Experts of a small language model: vocabulary 31786.
Below are experts of layer 9 (counted from 0) of a mixture-of-experts language model. Rows are named gate (a neuron's input weights, with its number), up (a neuron's input weights, with its number), down (a neuron's output weights, with its number) and show model dimensions 256-287. Each number is 500 + 50 x the weight over its row's rms, rounded and kept within 0 to 999. Numbers have three digits each.
Before each expert's rows: a language model's description of what the expert responds to. This comes from a sample of Wikipedia text that the model never trained on.

# expert 12
Prepositions and articles right after career verbs or nouns in biographies, such as served in, member of, detained by, during.
gate0:532481422385561524501493523520473538480475501549501475506391564531598502589566487602464506485515
up0:479532527435478613507447504463546423462558630439540598502525468442491532532494505422474492465466
down0:457453434489522550478485644403580520488647478498482555566499527471493466503507538515471504495428
gate1:525413510550445484531473488532521460534524504538485543440514384571493569510518428474492550531584
up1:474444439480370550547492551457461526520520589453491530643475512451507593481476501444482518568522
down1:493622453516403503531515424514516449510462483531518486511431514519536538532555511461539569469479
gate2:500468531435533647582495573601520487533492472495554425480540509501425524465545587543502493470426
up2:554507463423466547513332545575528419464494427537524494504437523579577554385554509478522433494588
down2:489493585558543526573489569522590488510441447440452545578565548526495541550451453491563549488528
gate3:611550383574510569501657483431445412566552578592589535541504521457560416590512584428531508464564
up3:499495541511649501530589578505439374551457616582441537461597462532510475470620518485467472479583
down3:552526513614416414512463537610481481537481434429445389511584509557579549530496496511618521481469

# expert 27
Modal and auxiliary verbs, not and infinitive to in narrative, such as would, could, may, did not, plans to; also sports-table digits.
gate0:477555553506518557595444514503445441561523588514505582632493411513589440461554486434388509554496
up0:481529538489448456508551510512526501548537461497466468589555523497562495495459588514509455522501
down0:530529554484556549512505475465555507521554518511437567583533551538514432526538520498618499385492
gate1:478429470443498390569480488414556571487390423512413457500466448560559488444544548509551522456503
up1:489516483328614542548475452467522515410496539562430489487507534589529422422542409493489513460466
down1:565522472601589496415506504522479522542459545586484519474562521497518491502400469537504455531510
gate2:563492492508400495535529515518570629430532494527493480502455525483570573541543582524524496641482
up2:503500493501527449421522582540498440515491473556517532386476472457554453416547528472484488467462
down2:506500537498453485514596499473524445523449536509490407495583463569461496521446558551446489479553
gate3:487425577509512618534405520479511523503591497459454474529445505406492470416547467476467479480592
up3:545479404493385447498496568531512531433483377512502533518511518556445507543498450492504581521438
down3:512497483464486446489475554597525521541506480532523542642549622536628463531558500546482457497523

# expert 25
Pipe separators and header words in wiki tables and stats, such as Team, Date, Pos, Votes, JPL, MPC, and semicolon-separated lists.
gate0:524521524504481474490546482518474474493441558622312597567519533430544475450599574459492434459526
up0:514484518468543505566458539462487448480494479426599467471502446503471486454428513540561522498476
down0:485523494507557523491486478509580466507579541485453459529476501521552439437545349540545565470525
gate1:520535433449515541468551568515501567467511498530475490432459550474498549530499489429491431442460
up1:528465514568537538522448491559542458485609549539456401524548468508490561386501515540429400497462
down1:454539588525540544436555558497425527490583574475481472479651385479515461532494499472545481492473
gate2:500524505518429515509423515453496422436418510599508573509524565457547509519436547482503503552552
up2:555512481476453570477446485403393480457457532576450596566508507470452511485388616488533442525454
down2:578529516384549422390535558463585515406528447557404378497518502487478451436459491475488571590463
gate3:471492502521502513466464554555551512425464509525517477489548540399431535479534559485435521475575
up3:580592490443501399532552487389440443517438633446527475468342506577580539486612436480616510503463
down3:462491587487456547452434541509544515499492523448418487452524610537577544511544529429359571598529

# expert 4
Digits inside numbers, mostly the inner digits of years and decades (19'7'0s, 201'4'–15 season), plus dates, scores, and century/th.
gate0:473618585565511496530465536587477509516514413520503521507511509433498465557528452503526526514576
up0:508521502486396443477531513480527535526515520476397476529571493481502542540486570513523491516462
down0:493533473465493442533460529501585508526526522465416530412565526375488448439523496548496497465489
gate1:551529517458575488473523471589584561422566505528515591528540562545486378520509530490431526546526
up1:549522530558524397460519480582532570436546536583462470510575493440562414513508601510553442502544
down1:559460453527504568519463512544451488559513508426515481508351531499333544511558507542481512534444
gate2:455445483536534457534508497478446390425541549525495478533512516482408485500528536520439474426509
up2:518494457552548521468496483460479433448580559558485517443422500550415501489587563562446500486472
down2:521544596493464523567570482442485421573425509518523446509472437565424464589464430476494518576471
gate3:481550547468466439432557550480400514453483443492494439487486473445559384590424566520536494569535
up3:458562524502508448485527548524417448536371501506464484517476519464522439594485488577529522525467
down3:558573466559639512403541524495476540473607454546468544454515548443504437572463592552523499573469

# expert 30
Line breaks ending infobox fields, table rows and paragraphs, plus section heading marks ==, === and table separator rows.
gate0:481506448554527514417549470551411442512462463457533454496504521551511462429512491553440457553463
up0:600450504482467521458387530489546502530533537531411545575539481471437476524521505512563548482482
down0:466532589534467511467494498457557549498491518425469406480400538476513468484462480400488480472415
gate1:548509575566582504493516493522582495527509368482529519521530441518498477537568616467483517531438
up1:492606579492552510461422400538516401431627538452597483558493505509487515453587439445588420509468
down1:475506527521467511476583559486409533538516479511503540552481392537546452468528481473463482519555
gate2:565505542431547594561451556549495519492535523485619489457591498502495586395541541539527505499553
up2:450491447474468442503513426532426510520499387457469436560338484516580479499422513441427485491469
down2:494529457418419505560461473628469547481508501511515459527521460496508451472503523498512476488473
gate3:470468583442564525467509524464512441440427519527514465621472508565502501410515480491554495436576
up3:604522484562554534495428399476504488542611466461495504452461498473474515575531504517540498589405
down3:462522532537485568495517509463586527463512500525442518537416559559481421544554445465462449487478

# expert 13
Line breaks and leading dashes that begin key–value lines in infoboxes and fact lists, plus field names like Born, Genus, Website, Preceded by.
gate0:563543539456519486509499437412544565525517512560574490562574567508416487505455495565502454494546
up0:641491577520614477503427559423574597518462551527495479653586527533413513520552485575496530489556
down0:620429538519520535509481522532559549526542493514475476499460445432476426507541451476492517598566
gate1:420537549398591518566486546482542515415472513526340478474449504533561480447468530527531509496433
up1:582522478429495504453520526471495441483527551443528506475490491510487438413440486506461582549573
down1:528537470484471514467374508470451544534534444453482447468519480537599491519605562565445423537585
gate2:538503494509453573457517490526455546513479540401501365419504371492456509443409519513430485488552
up2:425488567506520531420520402487549399515507521470531523404490521556554471513445512443568568550525
down2:448439516474457484543575494531499540588457481417393472557454441537505533429520474490425596544478
gate3:602479448534523528461499422509467483549469534500503523497426517429503549518506490532450447475547
up3:535488484484539447546538496531549599537500474552492529482522534641502608519478367531454459536568
down3:404531518486406492589534466453478458542486475564525444498458503430618459542450493438580463480491

# expert 28
Articles and possessives starting noun phrases, especially the/a/an after is in definitional opening sentences (is the second album, is an extinct genus).
gate0:517490474427520605472548568548475516557539434519491487649528493474450578477502499455459444557447
up0:578467398386514545536568498548468401513451468449498514626502476554492563382411459511513507522546
down0:468503520495443582494640547528438520491461461542496521470478540518510519415528556569534592503590
gate1:475431496465466366515564532497352605542526560527461447543521495533532475538523499459467445537473
up1:536476515559493521480460545562497527543588469446536553469494591409420450499500536591549535560481
down1:502555593541533531475470515629521497487532463459573548460440528433428501574481458520521490515448
gate2:581542452509448482590519497443505520416556443553440489431463480443508507494563543486491444479578
up2:616439532493469448468502521496476497496558521495474554509456460385465483435496451452520473546471
down2:469420512386532465508552565540468509560477370407579417518397527571514474475532502509458503481575
gate3:552459425495550464500545588503531477590482490563452524501594517615474487468515555523511531519500
up3:416458594534542545514459403498484586428557546448561461502462535410503532482545549473553452442520
down3:519464554419587536578417482374470545533498570463447466552525465512594543530497477425506379497421

# expert 23
Object pronouns and general or abstract nouns after verbs and articles, such as it, him, way, time, concerns, evidence, information.
gate0:529500450496493544456481557513659490539535486443486473488524447567533580486519534501488565451506
up0:550533516511555551599529471495455447480487499517471531507489548517435516475491378425490536471471
down0:516492473494455503562506475545359448487450432408484490424576535468524441482501506449482549440544
gate1:459502471449432555563480494429538485559460468494501597488429516438496550473430574532469386464406
up1:561558440436443580555481546522569520574481487503504565472411484494474490529496557453593581531442
down1:459449430502510465499519473391523509506401529494485497447559459584475507521535533503498572574536
gate2:618494488505556489557498575613555518486555467500486609587563583572489539468518520453515514504489
up2:431487558571516514452612457452471563476507561554487478431457469447446494500437514539415373442428
down2:472511540569489531512584477411570541483534463471511505571522583463502520490472533546476483502507
gate3:551555534515568447513556420501440485503484477455504519498505562486394542516530527566619409394607
up3:500531475563536518437487583516517484564495482486499437557477546546447535527564509528523472514547
down3:407609544432478482510497438509541465587483534505587511378532512508511500587470491451533519499548

# expert 26
Prepositions introducing time or place phrases, especially in, at, during, sentence-initial In, plus month names like October, January.
gate0:540452537568464550459515469409563481569494472535480504545553555549592474458555412527458499469468
up0:556622507464500510582462538511376455444499562535479568382479460439581534486446540455427519389474
down0:430567446500448488497548424507508461529486522479447430505418568621536540549571476494554508549451
gate1:536487494457492412529483433484551454565619423448538478435523517507409444470547601424432516464430
up1:504486613461494548442505448510452455546508418494545567434382479433369501499470528438524453504518
down1:578457519541582434617507491503519479455528409386594495435455577507476527486535586445517599441494
gate2:503583499516477535616435488514507526539562465449534526438385546585437500530364411479548521525576
up2:576478516544498546556466536533503547466449641524464534415628480550494475585582505504509518455510
down2:506459513463448458550519485510529522616579504496472460520417579455469506475446509518487455519472
gate3:576595445441338480482517546496596483526446492413535572457415464492488469507505513520496427499536
up3:419472600489522515437538542504552552559498521501464431572542583443457511389594501495512463501443
down3:505489535432413368488509494488516520431455519485554504505507606496441401521425476580539581578459

# expert 5
Occupation and career nouns and verbs in biographies after a, his, was, such as politician, footballer, lecturer, served, professor.
gate0:528553498516499508603469462606450512524544572464503461452445526491445501456594464497570549494483
up0:412443463493474482514445465463473421516492556529528601458457479514461490541541585541457437514575
down0:540403570491491442475440530459567587469450509459539511465483543489563454521418460593492485539476
gate1:437516458470451588495439531534427508486514432458582471474449484543527555426523548573467516464524
up1:488519485536561533454538466493557446493383384480484488603485574464479493541497552582483521487509
down1:518406487496474387437498503523550461450520490481510438440550495530422520459632555648523469467475
gate2:474424553475478541484512542500445514552483542522516530487597471546465573513500541485446549524518
up2:430562483491435499543445597477489471462406487421426497481398437482543468547486559569475544462510
down2:446450550353465553448547507489494545520547580428431552462552486432545458486481566478441435495474
gate3:626463429516409497528536479529496399452495494559523493383456482430558473455484484505508565454497
up3:548579572476485561496575557449490552539541581501497556596532591458425612455542389484501551456538
down3:541571463540453488421507469545539499480597503619509457656465480516502487502487435537496580475541

# expert 29
Single digits of numbers, dates and scores in sports and racing tables, plus position codes and country codes like MF, DF, ITA.
gate0:566537477446577503598534565493364466465583500461495484525489455583467480489538535522434574454528
up0:496411498507443386457505530591530531488609542458516462490508405540419543534472511510676507632451
down0:515528474464499550569469481496492462504519575496555549456474496459491477464428483528575497577576
gate1:491576481523609414447475467432554507487546425468509537448620511462472526556564446450445522509533
up1:470527499510466477446551610495576563599507536542540586488481515590527501402480479540572511525423
down1:426562576501523533552511479560554517593507446572478601473483406507515526653561536461509538405493
gate2:428498483481466549560441456474441452503476529496540551473500518544500473490459495512509476504550
up2:362456521509519515558478517450464481481502512546441527495475556486472545589491520495515502512580
down2:523596464492454588460542513465470536539585422496489509501445546516565498442458449459536441522547
gate3:507531547544489547535494486541437503571487494454484519473588432460487551503420374425469528517465
up3:514481611562433481595548490588453451499567486447515524477562490526518490508498450465456542535497
down3:531552502502475472601479471581454544520499454385549548478489506467539553527550432518487436480500

# expert 18
Head nouns after the or a naming a work or thing, such as game, album, song, film, version, release, genus.
gate0:532506508624479491540493521474413487390529491474547475501520499483459506432477387460472565555588
up0:494565471561469562437424506478520460460496465587527490544621558511464510510536447499597590512534
down0:530381457464512420462543506486560490483505487559512494422469481570550485559557496483302495466559
gate1:481545476475471485459507538449574486644601544470455438414461480437525497647484553432488436510497
up1:516416570538462482512530484517490486449436496541491580536518511485419492388528497520525513485546
down1:405454353452550491530441517482509455609504435455560515652480479511553458491511460529488525558589
gate2:469561527520470591505535448448468454556526516474463479375455482459592521511517547524407569559532
up2:507550418498542562440414593475546541404536526508587511556481493518420450484526455501464436475430
down2:554561538518483585480507478452600594473481447519463462471576526463486533449535513552513530500469
gate3:572503433419407460508445490567566547523438484458492512454567501424475480401485525485424441494422
up3:468546498517562520510526482468481535492593536445568469612540479432531505540418515520545503505533
down3:506517486527508499478617463515581470464486486513504446453530505405460410448505544473523423385475